config.yaml
num_hidden_layers: 9
hidden_size: 192
n_experts: 12
experts_per_token: 2
d_expert: 224
d_shared_expert: 256
hidden_act: "tanh_gelu"
moe_layers: [0, 1, 2, 3, 4, 5, 6, 7, 8]
router_score: "sigmoid"
normalize_top_k: false
routed_scale: 1.41
balance_loss: 0.000474
balance_bias: true
router_logit_norm: 2.0
shared_expert_gate: true
init_std_router: 0.0234
lr_router: 0.00181
num_attention_heads: 6
num_key_value_heads: 6
head_dim: 64
vocab_size: 8192
norm: "layernorm"
norm_place: "pre"
norm_eps: 1e-05
positions: "learned"
qk_norm: false
attn_scale: 0.125
tie_word_embeddings: true
parallel_block: false
init: "normal"
init_std_qkv: 0.0361
init_std_o: 0.00852
init_std_up: 0.0361
init_std_down: 0.00852
optimizer: "adamw"
learning_rate: 0.00193
beta1: 0.9
beta2: 0.98
weight_decay: 0.11
lr_head: 0.00753
max_grad_norm: 1.0
warmup_steps: 329
schedule: "wsd"
decay_fraction: 0.735
decay_shape: "linear"
final_lr_fraction: 0.1
batch_tokens: 65536
max_seq_len: 1024
doc_mask: true
train_tokens: 319300000
max_steps: 4873
dataset: "wikipedia_en"
Below are experts of layer 6 (counted from 0) of a mixture-of-experts language model. Rows are named router (the router's row for the expert), up (a neuron's input weights, with its number) and show model dimensions 0-63. Each number is 128 + 24 x the weight over its row's rms, rounded and kept within 0 to 255.
Before each expert's rows: "gets" lists some tokens that make up at least twice as much of what it gets as of all text. This comes from a sample of Wikipedia text that the model never trained on. Tokens count by the router's weight.

# expert 7
gets: "-", "\n", "|", "\n\n", ".", "  "
router [113 136 138 140 105  91  76 120 139 101 130 172 121 133 147  99 118 143 169 142 112 161 159 132 114 136  83 158 124 124 132  82 146 139 127 123 131 155 113 137 146 146 156 123  88  97 113 133 130 144 114 135 160  90 139 112 129 132 127  96 171  84 135 125]
up0 [119 132 122 123  98 122 179 122 161 106 119 115 166 155 117 107 119 123  72 126 127 149 155 131 121 147 158  86 136  39 132  97  98 155 104 130 150 168 122 152  96 107 107 165 120 126 127 139 141 147 118 149  74 131 127 127 141 114 160 134 133 119 100 147]
up1 [132 119 117 126 102 175 143 126 152 153 135 138 117 133 121 121 123  78 125 187 148 127 119 149 153 140 117 115 149 132 136 147 120 142 117 156 143 109 102 139 142 120 108 108 130 108 128 146  85 119 115 136 170 160 154 108 136 161 115 146 127 122 180 130]
up2 [151 116  90 135 143 114 144 156  98 105 136 156 106 184 132 155 115 112 130  93 128 146 141 143  62 137 168 145 126 101 104 126  90 125 126 145 110 140  72 138 137 120 116 128 137 124  93 124  93 135  98  75 143 126 162 158 135 120 154 134 119  95 155  90]
up3 [120 106 113 111 135 147 146 144 144 115  97  96 146 111 119  96 105 125 134 124 119 157 142 147 103 156 133 131 150 132 130 149 156 136 101 138 127  93  83  99 146  84 131 107 165  99 129 146 155  83 116 140 100 125 107 150 104 107 140 126 113  86 109 135]
up4 [137 129 100 103 128 114 121 159 155 156 140 147 147 141 172  89 120  89 139 148 146 127 130 109 144  82 146 120 149 143 142 139  87  95 118 138 163  93  87 130 181 129 127 141 119 118 137 156 118  95 122 132 138 107 135 110 144 150 121 129 127 126 101 134]
up5 [133 106 162 123 115 132 101 117 149 149 129 141 131 123 135 119  90 167 114 139 114 103 134 130 118 117 149 156 137  94 128 143 149 122 142 140 150 157 139 152 203 161 143 123 156 117 114 120  84 145 127 111 156  99 128 121 122 175 147 133 129 104 163 136]
up6 [131 120 137 113 166 124 140 137 146 130 140 113 150  70 129  74 117 125 136 131 119 135 130 195  71 148  98 170 143 129 104 149 165 158 134 154 129 154 124 136  76 138 149 113 169 155 132 141  89 148 106 133 144  93 116 173 158 152 119 125 148 143 116 152]
up7 [ 93 136 110 123 116 142  97  95 156 115 137 143 144 117  92 124 148 149 144 147 113  86 139 125 110 128 124 137 142 127 137 107  53 154  84 122 116 155 121 127 102 151 161 140 119 144 136  92 127 120 156 122 102 169  92 187 148 131 111 140 126 110 112  85]
up8 [152 131 121 134 135 148 118 143 134 107 119 142 153  76  64 115 156 126 115 148 107 106 125 129 107 111 127 180 125  91 124  87 123 126 127 178 126 123 116 147 133 182 147 166 103 114 137 125 116  83 146 100 128 119 121 102 124 131 155 140 125 100 129 118]
up9 [158 117 151  89 134 165 122 113 151 141  88 152 120 102 138 128 114 105  95 114 132 136 148 160 121 142 134 179 115  98 107  61 154 104 115 122 136 141 142 105 106 106 111 104 165 117 131 166 108 126 160 105 142 108 170 139 131 156 122 132 103 106 114 144]
up10 [118 115 122 150 128 131 134 126 145 111 113  88 140 108 116 123 159 136  95 117 149 129 134 187 101  99 142 138 126  62 131 151 108  96 143 178 164 151 113  98 119 164 152 125 141 123 135 163 112  91 130 134  62 118 123 152 132 150 121  98 129  66 114 131]

# expert 5
gets: "=", " of", " =", "0", " United", " States"
router [160  93 139 141 146 116 152  96  98  95 127  60 149 153  88 145 135 148 139  88 150 106 115 131 146 111 124 102 103 112 152 155 108 153 156 138  90 104 125  58 138 153  97 121 130 159 111 134 129 172 155 121 116 118 104 166 112 117 136 126  90 139 150 139]
up0 [144  76 129 158 105 174 143  88  96 106 144 146 135 142 122 109 115  79 115 201  98 134 150 120 132  64 146 114 112 109 144 108  99 168 137 111 141 114 129 140 147 125  87 130 121  92 195 153 137 148 125 113 145 146 115 107 201 125 106 116 172 108 161 156]
up1 [105 149 108 146 155 110 192 181  83 135 109 106 140 123 118  87 107 122 163 136 141  69 118 112 132 115 126 117  99 152 170 120 107 104 110 151  53 181 138 124 133 141 158 136 119 130  98 185 128 153 131 102 161 123 109 130 131 139 140 137 108 124  91  99]
up2 [109 144 116 127 127  87 160 164 120  75  88 106 178 117 115 130  94  77 116 107  76  98 137 116 139 106 127 167 106 122 102 129 118 151 134 138 111 148 110 160 158 188 138 109  80 129 154 143 124 165 188 119  97  96 134 132 124 138 133 116 145  95 122 165]
up3 [150  97 162 105 126  92 136 112 104 178 118 127 183 145  81 126 114 143 110 109 128 105 120 151 153 159 142 125 126 119 124 193 143 157 128 145 134 117 133 126 113 137 102 158 132 110 140 142 164 132 106 137 142 112 151 119 133 139 150  72 112 150 149 106]
up4 [105 137  99 136 105 110 108 107 113 141 135 126 106 152 110 145 135  97  84 120 144 146 134 152 146 142 141  95 151  85 128  81 161 134 128 130 113 113 121  91 125  95 146  76 131 147 181 169 106 162 153 106 111  56 122 129 157 123 122 124  75 100 110 145]
up5 [139 116 137 104 149 131 140 124 158 134 105 130 104 110  95 150 103 148 132 120 146 112 148 126 179 116 114 112 155 149 105 145 134 132  77 114 121 141 135  94 130 156 122 121 127  97 115 126 126 136 122 109 140 166 140 106 116 109  89 119 108  88 121 124]
up6 [125 103  83 117 130 103  79  82 112 147 117 159 124 145  98 126 124  81 167  97 156 137 127 140 145 148 142 120  94 122 122 142  81 184 113 115 155 122 128  88 154 131 118 107 143 123 149 160 131  99 178 114 142 102 156 108 146 117 146 126 156  83 131  97]
up7 [153 108 147  95 126 138 137 105 121 139 172 143 160 133 104 106 147 155 136 132 153  87 115 129  90 129 114 151 142 104 152  98 132 117 105 138 108 123 127  97 137 209 104 126 115 136 167 169 110 116 153 109 125 129 106 106 168 130 112 144 130 109 151 105]
up8 [187  88 135 128 126 152 115 138 111 143 106 120 118 103 100  87 142  95 148  87 118 115  86 151 158  83 112 142 107 136  87  89 111 129 124 167 131 146  89 135  92 164 120 114 116 102 163 184 120 163 111 127 139 100 128 108 104 137 131 128 125  86 108 164]
up9 [117 116 154 128 149 111 137 113 138 155 119 147 127 135  61 131  82 110  97 123 135 131 152 152  97 144 119 181 131 135 135 138 139 100 128 140 165 157 143 143 124 142 120 132 155 114 127 132 145 160 150 134 116 102  99 126 174  97 115 124 119 130 127 140]
up10 [150 125 112 124 168 138 127 135 138 127 107  97 127  92 112 160 113 115 105 102 170 146 123 120 108 151 128 113 127 183 114 136 128 115 130 146  78 134 126 133 137 120 146 151 151 125 136 164 148  77 146 156 125 114  90 131 168 137 137 153 106 152 143  92]

# expert 1
gets: " the", "ed", " The", " by", "d", " of"
router [104 114 129 151 124 122 110 108 117 122  76 116 140 182 184 130 115 101  85 106 103 145 142 128 104 140 121 124 132 170 131  84 156 115 155 145  88  74 127 127 120  92 122 122 176 132 129 181 141 127  84 157 151 143 111 102 159 100 176 123 123 102  97 135]
up0 [138 145  88 111  72 137 153 144  70 107 118 106 117 110 131 125 104  85 105 150 121 109 102 130 122 152 130 214 120 148  92 110 102 178 118 173 129 127 143 150 145 124 112 112 131 115 123 123 150 142 131 127 116 139  65  97 134 167 143 180 113 131 157 132]
up1 [123  72  91 104 117 142 126 139 114  87 127 108 161 111 110 117 112 144 105 130 115  93 124 110 142  87 148 148 147 150 102 153 116 162 127 170  81  78 140 123 144 146 174 148 118 141 131 124 172 106 110 126 132 143 103 134 173 164 144 132 122  61 128 105]
up2 [ 99 123 137 127 144 124 124 121 108 167 171 138 128 106 123 138 109 128 134 162 130 151 131 114  72 119 153 141 113 131 114 143 147 143 139 193 127  98 164 138 123 165 116 133 132 156 162 167 137 160 180 143 141 134 133 166 144 165 140  70 101  90 135 129]
up3 [107  89  89 112 159 115 165 129  96 133 115 160 150 152 115 137 118 129 140 119  98 149 180 128 104 154 133 152 123 135  93 102 132 133 118 132 103 131 132 158 115  95 135 105 123 140 144 135  89 162 122 117 160 111 126 105 141 143 125 105 119 101 150  82]
up4 [112 121 109 139  94 146 117 130  66 122 132 135 154 139 147 139  82 109 109 108  91 115 106 125 112 134  69 143 131 137 126 142 136 115  85 148  98 121 129 131  85 119 113  85 163  89 172 128  93 124  79 128 114 119 112 132 135 139  88 160 148  87 109 141]
up5 [105 146 109 129  84 131 127  64  91 156 127 169 111 137 125 110 129 100 128 149  95 133 137 139 113 133 104 135 129 114 105 112 101 128 133 127 121 130  87  99 158 127 131  92 123 129 157 141 172 170 118 138 116  85 131 121 148 199 139 105 142 116 123  63]
up6 [121 116 107 116 125 152 103 100 110 149  96 155 116 135 140 170 118 152 107 116 102 119 128 148  73  96 122 167 131 143 124  86 129 165 102 171 111 107 115 165 142 146 113 114 112 127 120 115 102 102 147 112 150 154 109  86 159  95 147 115  63 130 160 144]
up7 [155 128  68  96 153 139 151 113  94 134 117 133 119 118 132  93 113 103 140 133 144 101 160 162 158  79 103 162 177 151 131  99 141 136 107 121  66 155 121 150 118 147 133 121 134 108 146 161 119 100 121 141 138 149 132 103 135 114 116 168 106  96 132 120]
up8 [129 135  99 121 145  81 121 124 125 153 106 150 154 116  91 141  47  82 128 133 118 164 133 153 104 103 164 155 136 155 109 136 175 144 149 161 106  91 154 123 124 130  91  90 112  97 165 186 134 140 114 105 116 135  87 127 188 127 160 136 138 110 124 148]
up9 [128  84 103 140 116 126 137  95 126 131 106 147 126 122 128 116  88 101 120 134 139 145 143 139  92 135 183 159 166 123 107 114 129 119 143 145 146 150 101 146 164  95 121 136  91  86 155 149  82 157 131 144 134 128 107  95  94 153 120 127  86 132 129 144]
up10 [ 92 112 126 112 124 122 143 106 113 116 154 126 185 127 100  94 127 128 112 146  99 146 149 111 149 103 136 113 148 160 119  67  94 146 122 168 105 113 154 136 123 129 147 132 134 133 179 128 162 136  98 140 130  99 148 121 126 134 131 133  93 152 155 127]

# expert 3
gets: "s", " in", "e", "t", "on", "er"
router [111 109 130 184  91 102 162 140 143 150 131 121 126 115 157 127 122 166 113 119 137 192 141  90 127 107 115 126 150  96 163 104 108 130 140 117 104 154 163 125 157 124 116 119  84 110 127 117 157 139 130 114 150 166 119 153 110 137 140 150  79 137 164 180]
up0 [107 161 127 120 105  96 137 148 128  97  74 125 116  77 154 108 136 146 108 154 171 135 112 123 115 104 102 144 141 104 182 146  84 152 108 134 120  99 139 123 139  84 177 115 131 128 151 140 119 212 175 124 126  96  95 115 159 116 139 130 130 114 115 127]
up1 [ 97 120 141 121 123 145 128 162 120  97 115 133 130 114 113 144  95 160 107 116 121 147 150 117 130  68 120 137 148 131 147  81 170 137 102 146 117 147 133 150 160 172 116 112  73  90 147 131 141  90 171 136 118 132 127  96 103 195 109 158 119 112 139 121]
up2 [135 103 113 142 117 132 147 115 151 107 123 138 109 114 131 107 127 134 107 143 114 138 158 164  78 151 149  71 125 129  87  68 119 133 105 124 135 124 154 154 123 147 174 130 131 102 138 113 133 119 157 142 142 111  91 146 125 141 177 149 123 119 143  76]
up3 [113  53 112 137 154 104  96  95 110 149 109 134 143 139 134 100 148 141 113 127 166 136 140 157 115 129  94 150 133 110 146  92 153 130 136 143  98 103 125 124 111 136 141 147 148 127 158 123 143 127  93 112 138 149 192 114 148 105 107  99 109 168 152 135]
up4 [106 112 110 118  75 147 133  78 128 161 111 122 118 110 125 109 111 148 124 141 154 135 128 142 111 124 106 135 138  96 135  95 148 166 127 164 136 196 121 150 161 146 129 129 134 106 117 126 116 145 158 113  76 118 120 126 119 133  95 167 127  79 142 140]
up5 [128 107 103 129 100 165 118 111 101 148 100 195 117 120 116 108 112 163 112 118 147 155 152 139  99 127 134 111 122  65 131  99 121 138 111  98 134 107 121 127 138 103 164 119 134 135 113 135 129  91 141 118 156 126 104 140 139 144 116 132  79 112 144 149]
up6 [126 162 137  69 100  89 105  77 113  77 129 121 145 129 131 127 142 150 105 137 146 147 135 119 106  82 148 170 141 142 152 117 135  93 138 115 106 141 149 117 122 139 143 110  97 101 169 155 184 147 170 145 105 132 122 129 126 156 143 136 167 123 115 128]
up7 [118  87  92 114 128 109  90 145 116 142 146 125 138 117 144 149 131 144 148 165 100 130 145 103 119 149 134 180 141 116 120  96  73 118 105 146  96 143 141 149 155 115 103 124 134  94 142 134 108 115 149 131  88 152 127 133 115 175 128 122 124 155 118 116]
up8 [141  99 112 118 120 125 143  98 112 125 123 167 188 114 114  63 122 101 138 133 137 134 143 125 154 105 186 169 130 120 122 144 138  93 139 146 126 172 135 126 135 151 119 150 137 147 118 102 121 107 168 120 135  76 105 143 137 126 116 140 100 114 158 105]
up9 [133  84 124 125 146 123 148 149 104 120 112  99 157 134 112  93 146 128 122 162 146 170 130 122  79 138 146 122 163 124  99  85 130 123 137 120  39 140 119 115 154 105 130 116 114  80 137 112 124 160 117 132 156 112  92 137 160 107 116 126 113 114 171 160]
up10 [116 131 111 136 140 106 178 116  95 122 131 121 129 122 108 144 135 147 101 132 139 136 157 110 132 169 130 118 157 136 126 112 161 127  73 151 108 128 135 119 150 145 123 101 177 136 132 148 116 177 154  96 143  99 122 114 145 124 151 116  83  93 117  73]

# expert 11
gets: ",", " the", " and", " a", ";", " The"
router [148 119 119 134 150 125 128 149 130 147 143  94 125 143 171 148 150 117 120 136 134 159 129 107 158 117 165 123 135 140 111 158 131 116 120 133 130 144 161 126 106 121 106 151 144 126  98 109 125 123 108 124 121 123 140 180 135 109  76 171 168 162 130 107]
up0 [ 79 105  99 111 139 108 160  72 133 152 160 140 106 126 123 110 107 127  90 103 134 170 147 111 101 112 169 128 105 109 174 113 113 174 135 141 144  98 151 113 138 145 117 101 154 101 133 121 130 113 114 116 129  73 153  86 164 129  96 135 102 152 151 132]
up1 [126  99  89 123 130 115 136 143 137 154 108 111 160 120  95 110  96  95 151 157 162 129 178 128  66 102 172 126 131 108  87 143 129 152 136 180 102 148 108 136 182 142 112 119 115 158 124 123  99 113 130 142  93 138 114 129 105 125 153 128 124 117 150  85]
up2 [114 115 118 116 109  99 166 140 114  92  74 160 152 131 127  93 104  78 106 148 158 117 152 156 113  96 145 138 130  97 136 117 128 141 117 144 154 148 138 126 117 134 153  78 142 148 155 148 110 150 139  97 140 124 106 121 183 124 126 123 113 116  96 120]
up3 [119 104 136 108 150  98 155 142 134 105 106 151 162 114 124 125 100 105 113 131 133 137 165 144  88 108 175 170 116 136  71 136 110 132 121 132 129 154 120 114 170 112 140 162  98 130 150 112  91 128 140 158  99 120 123 145 162 131 100 127  75 149 153 112]
up4 [ 89 111 157 115 126 143 142 110 126 127 107 162 144 130 107  66 102 113 116 129 105 115 155 145 124 161 170 141 119 119 111  82 112 127 116 151 132 146 117 135 162 125 142 141 121  89 141 141 102 170 141  87 129 135 131 123 130 136 145 143  89 153 139 117]
up5 [100 109  84 121 116 126 162  87 136 138 112 168 126  87 112 151  94 121 138 123 112 152 126 125 122 144 149 164 146 132 114  66 104 165 123 143  82 136 110 154 135 124 147 128 115 116 131 153 141  95 114 167 139  86 119 103 113 143 128 116  99 147 141 100]
up6 [141 135 102  97  89  72 136 123  96  90 114 175 154 134 109 131 105 104 118 127 104 107 178 127 123 130 122 129 142 112 126  97  94 168  99 125 129 107 138 133 124 100 145  95 126 145 135 158 149 112 127 134 118  65 147  94 152 131  80  55 100 131 144 125]
up7 [137 133 112 108  99  95 151 122 103 135 123 132 120 152  95 154 113 128 131 120 156 110 136 161 149 103  98 176 147  87 118 105 146  98  96 119 158 164 114 108 159 126 128 117 137 113 173 146 123 109 132  87  99 123 134 142 144 143 109 156 102 134 152 116]
up8 [ 98  78 100 118 185 154 138  99 117 130 139 136 158 157 118 125 115 101  91 156 131 124 139 148  79 136 148 147 120 140 107 133 104 146 103 166  95 126 111 142 171 120 142 132 116 146 137 133  75 132 112 130  86 114  82 132 146 138  81 115  87  94 148 114]
up9 [ 97 132  80  84 118 118 131 128 140 114 128 109 132 141 122 102 134 111 136 120 137 129 150 159 162 154 110 165 161 105 135 118  88 158 103 126 118 140 134 141 145 126 127  86 121 141 147 113 110 129 149 167 156 116 141 123 115 133 145 137 110 110 149 122]
up10 [142  85  77  96 142 125 120 107 100 153 128 166 116 117 121 108  96 112 102 125 133 155 147 181 139 103 156 115 156  80 123 121 104 164  94 180 132 129 100 123 140 151 141 140 121 115 129 128 102 125 103 115 111 116 129 106 196 110 114  97 131 106 155  91]

# expert 2
gets: ":", "=", "ti", "n", "°", "–"
router [104 135 129 140 139 179 148 115  99 152 135 117 111 131 169 176 134 153 104 114  93  84 111 140 130 133 124 127 111 117 173 140 101 131 114 112 121 133 117 125  82 101 104 120  91 150 151 149 122 126 164 156 110 164 132  84  99 133 145  48 146 144 143 125]
up0 [ 98 127 141  76 111 122 171 104 110 169  91 117 130 123 106 152 141 119 127 134 143 123 146 164 129 171 133  90 117 110 110 101 119 184 146 130 101 113 134 108  99 139 162 174 122 130 122 149 167  78 115 135  93 129 101 137 118 140 117  87 134 119 145 100]
up1 [130 131 186 105 139 112 102 120  93 146  86 149  90 108 101 120 122 157 127 145 150 109 119 129 108 171 132 180 120 106 170  95 116 151 122 133 121 107 151 113 179 109 127 140 152 107 122 148 131 169 161 149 149 101 148 153 121  97 166  71 139 153 119 120]
up2 [148  95 127  66 133 123 127  99 163 114 131 148 169 137 111 128 153 162 129 121 138  87 145 128 119 154 139  96 125 128 160 156 160 138 135  80 104 123  76 150 104 140 127  72 157 166 136 134 170 124 171 110 123 119 151 115 134 125 107  88 106 122 130  97]
up3 [123 155 120  89 104 159 142 109 136 153 138 168  82 105 166 148 155 166 140 135 153 117 103 133 119 149 166 167 125 116 159 114 104 129 124 101 116 155  90 100 161 119 121 116 104 140 127 109 158 161 142 179  97 121 126 128  87 157 106 135 134 105 111 147]
up4 [123 140 119 105  86 135 181  99 146  77 134 144 155 123 121 119 143 161 129 136 103 124 118 121 172 166 147 165 150 112 117 125 148 112  90 142  69 131 130 132 111 125 154 112 117 150 109 135 149 156 109 160  83  94 151 131 113 112 103 128 142  86 144 161]
up5 [123 104 137 128 107 128  97 104 139 114 132 113 166  67 136 152 124 117 113 162 123  97 176 151 123 106 168 140  97 121 173 121 120 139 106 112 113 117 148 140 141 176 150 178 143 118 134 112 111 149 107 150  89 131 102 121 158 146 125 146 116 122 132 145]
up6 [137 147  94  91  95 111 138 114 158 152 101 135 128 143 121 130 134 182 125 121 171 104 131 159 133 127 168 152 131 105 133 129 156 126 149 183 156 153 116 146 140 142 115 129 145  85 159 126 113 107 173 127  85 154 103 117 148 161 133 104 145 145 133 154]
up7 [113 134 127 121 126  96 152  67 145 130 115 146 123 163 131 131 130 134 161  94  86  88 154 178 108 103 120 128 106 145 110  95 131 149  85 108  67 140 144 125 164 138 121 107 176 121 130  94 148 153 121 149  93 132 165 110 112 172 175 121 105 162 140 100]
up8 [124 117 140 120 142 149 100 122  97 118 147 143 141 119 150 120 145 117 143  97 114 113 147 149 107 155 108  98 148 139 145 144 151 144 111 103 171  95  90 141 117 127 138 152 179 137 146 137  93 123 150 123 134 122 126  87 104 120 113  88 132 109 145 134]
up9 [105 101 117 117  94 148 108 124 143 137 103 130 126 115 115 115 159 157 133 154 118 114 152 127 141 124  98 150 134 115 147 108 135  95 110 108 148 121 157  87 124 133 107 140 175 137 141 136  88 131 124 121 104 141 141  96 185 133 109 103 118 126 143 153]
up10 [ 96 119 131 115  80 119  92 141 129 134 130 131 140 150 126 135 140 145 117 127  70 120 158 132 142 100 138 144 164 162 112 120 124 148 111 110 100 152 150 121 135 199 130 123 139 115 168 140 137 115 135 140 147 160 135 124 104 105 115 125 155 134 151 124]

# expert 0
gets: " (", ",", "\n\n", "°", ":", "′"
router [142 111  89 141 107 101 142 103  83 159  89 139  80 100  73 116 136  61 138 138 150 119 121 120  97 159 106  81 143 124 126  90 101 140 113 134 141 137 100 156 134 123 140 127 110 171 135 124 143 102 121 164 133 112 110  71 123 132 147 139  64 133 151 179]
up0 [129 156 111 139 108  99 151 147 148 128  74 127 117 114 142 124 131 135 117 142 144 116 124 141 111 107 122 131 116 138 106 101 140 133 151 116 113 130 111 132 109 104 156 120 124 148 153 135 119 149 123 135  86 158 150  88 128 104 136 119 113  98 133 127]
up1 [107 142 136 103 123 128 153  99 123 129 114 118 116 148 107 120 115 146 121 181  88 128 127 129 103 161  94 130 142 116 124  95  97 182  97 128 118 122 159 143 130 144 134 145 131 151  98  96  56 155 136 132 127 114 146 118 121 152  86 186 109 154 130 116]
up2 [111 128 118 108 138  97 189  95 138 114 103 161  99 136 139 115 133 108 109 146 131 150 134 143 111 110 140 143 163 157 125  74  88 174 103 172 115 178 139 112  76 141 121 113 128 100 148 117 113  91  88 121 133 126 123 134 140 132 114 138  80 147 146  96]
up3 [118 137 132 109 157 103 170 157 132 127 115 186 142 125 149 160 118 139 169 107 135 115 139 111 114 102 179 122 170 102 164  97 112 154 113  97  64 144 115 116 189 109 148 134 110 120 153 143 120 158 131 104 165  79 134 105 119 184 108  51 138 112 109  95]
up4 [142 114 113 137 146 109  90 147 144 126 119 142 185 121 124 102 156 118 143 137 113  79 147 134 110 138  60 109 142 105 118 155  82 126 110  95 139 150 132 122 130 113 137  96  92 162 154  92 135 140 105 118 146 113 109 128 122 138 102  88 116 124 111 110]
up5 [114  90 125 133 108 113 125 102 165 171 126 214 127 116 126  90 119  96 110 137 102 112 137 144 105 100  91 148 162 107 142 125 129 143 121 134 172 142 141  87 134 166 103  79  92  77 148 116 120 132 111 143 163 114 127  96 161 147 116  98 117 124 145 156]
up6 [126 124  90 135 139 112 166 105 109 111  99 128 118  79 124  99 111  80 127 102 125 123 137 133  93 130 114 137 121 155  90  96 138 152  99 177  96 139 136 128  90  90 150  70 147 167 103 115 106 125 111 158 140  93 175 139 135 148 116 144  73 137 131 153]
up7 [106 164 107 103 138 128  90 128 113 142 136 162 187 150  90 140 102 108 128 128 145 144 147 134 103 135 169 131 167 114 103  90  96 114 138  91 117 127 147 146 115 191 124 101 118 148 116 157 109  99 128 143  85 133 104 129 128 139 144 130 132  72 111 111]
up8 [132 149 149 136  62  92  98 102 114 108 122 152 154  70  85 107  87 135 158 188 126  92 113 122 146 120 102 152 166 108 121 156 121 130 123 114 120 161 182 134 176 156 171 131 117 145 139 136 139 128 120 101 115 117 130  91 105 131 150 114 103  77 120 103]
up9 [127  90 152 128 124 120 152 109 138 137 120 115 169  95  60  94 116 179  99 128 132 104 153 142 150 143  96 148 136  85 105 139  99 133 137 141 148 126  87 115 160 144 135 127  80 125 167 137 180  82 145 112 111 140 125 116 172 143 135 129  84  97 134 118]
up10 [155 166 143 116 112 119  70  81 129 135 108 106 144 132  99 110 128 111 137 135 144 107 176 118 135 116  75  92 150 134 157 115 123 111 157 136 135 158 117  77 149 125 137 122 177 158 145 125 113 135 118  91 147 119  99 154 161  89 138 139  90 120 146 144]

# expert 6
gets: "'", "\"", " a", " \"", ")", " as"
router [161 142 163 181 134 127 141 135 110 110 126 137 134 115 128 111 148 159 134 177 171 130 119 166 158 155 150 113 121 128 151 147 124  77 155 142 162 146 132 100 126 156 149 154 161  94 147 106 138 168 147 146 103 107 135 138 136 125 125 125 156 111 152  94]
up0 [ 88  77 128 136 122 154 106 160 146  89 103 187 108 128 103  97 125 135 117 159 156  92 161 157 147 129 145 144  93 102 145 179 128 140 111 150 129 161 121 113 128 135 124 158 139 134 168  81  65 152 134 159 150 113 103 126 129 165 133 104 161  98 151 112]
up1 [131 141  94 136  93 152 123 105  70 137 103 150 115 150 103 134  77 127 147 148  93 108 118 140 142 128 109 147 132  66 109 137 123 110  71 117 103 130  96 130 178 129 137 106 149 121 155 200 134 128 125 123  88 136 111 161 148 155 136 140 104 135 130 108]
up2 [108 181 130 115  98 108 100 109 119 145 120  99 134 114 143 115 126 143 135 143 133  91 146 133 151 152  68 133 114  96 143 115  81 126 105 132  61 136 107 144 144 146 139 131 152 114 138 151 157 136 141  78 124 149 164  98 145 138 114 113 121 136 131 145]
up3 [162 118 108 129 130 154 139  88  56  84 132 147 124 128 117  97 125 107 111 169 138 125 148 140 193  93 123 149 155 162 108 106 132 113 120 108 166 176 165 103 147 126 156 169 121 127 184 123  98 152 149 118 166 116  90 118 130 164 147 136 120 153  95  94]
up4 [107 109 126 152 130 143 117  98  88  52 145 168 144 158 146  55  95 148 136 130 131 136 161 153 117 108 154 125  96 117 115 121 122 155 172 163 153 137 100 150 157 128 131 100 118 106 143 112  95 109 117 114  86 113 101 132 145 156 114 142 148 130 139 147]
up5 [109 101 137 145 118 124 108 113 126 152 112 127 112 123  93 117 105  71  95 161 148 118 137 155 149 154 118 132 113 163 158 157 141 135 136 128 127 106 107 137 134 182 139 102 135  78 167 163 125 160 143 121 102 140 120 140 139 149 107 118 164  77 122 137]
up6 [119 125 108 108 157 101 118 104 124 116 142 139 151 124 110 165 120  88 102 151 112 114 171 118 175 161 164 130 134 111 106 135 116 107  84 151 127 139 118 128 138 121 126 108 158 105 135 162 132 154 136 100 105 103 137 139  98 115  96 116 130 155 166  68]
up7 [151 186 171 123 122  86 133 134 104 113 100 180 146 124 116  64 157 144  85 138 133 173 139 144 130 145 109 133 115 116 108 119 137 106 129 140 115 116 114 130 156 163 153 128  98 131 181 120 149 123 125 161 111 157 119 111 138 118 116 119 154 124 116 127]
up8 [139  99 116 118 145  96 112 161 104  92  61 189 134 134 135 109 145 145 118 181 147 129 141 113 129 122 139 180 135 173 112 117  89 131 128 150 113 187 114 176 113 150 139 146 119  85 147 140  89 149 145 143 137  99 115 148 131  93 145  90 100 119 157 118]
up9 [127 105 121 120 101  81 117 121 137 179 124  79 123 116 109  72 149 142 112 127 144  99 149 122 145 126 179 132 111 112 132 128  77 165  96 158 123 160 111 149 189 138 125 120 136 144 123 127 126  83  60 158 118 132 115 132 125 143 133 139 122  86 142 130]
up10 [118 130  92 136 120 125 115 104 117 133 142 173 143  88 146  99 135 106 130 133 103 117 147 164 166 127 152 116 139  99 107 133 137 115 129 156 135 149 100 153 154 131 153 142 166 111 179 100 101 170 165 104 107 128 145 127 148 161 113 156  88 126 151  82]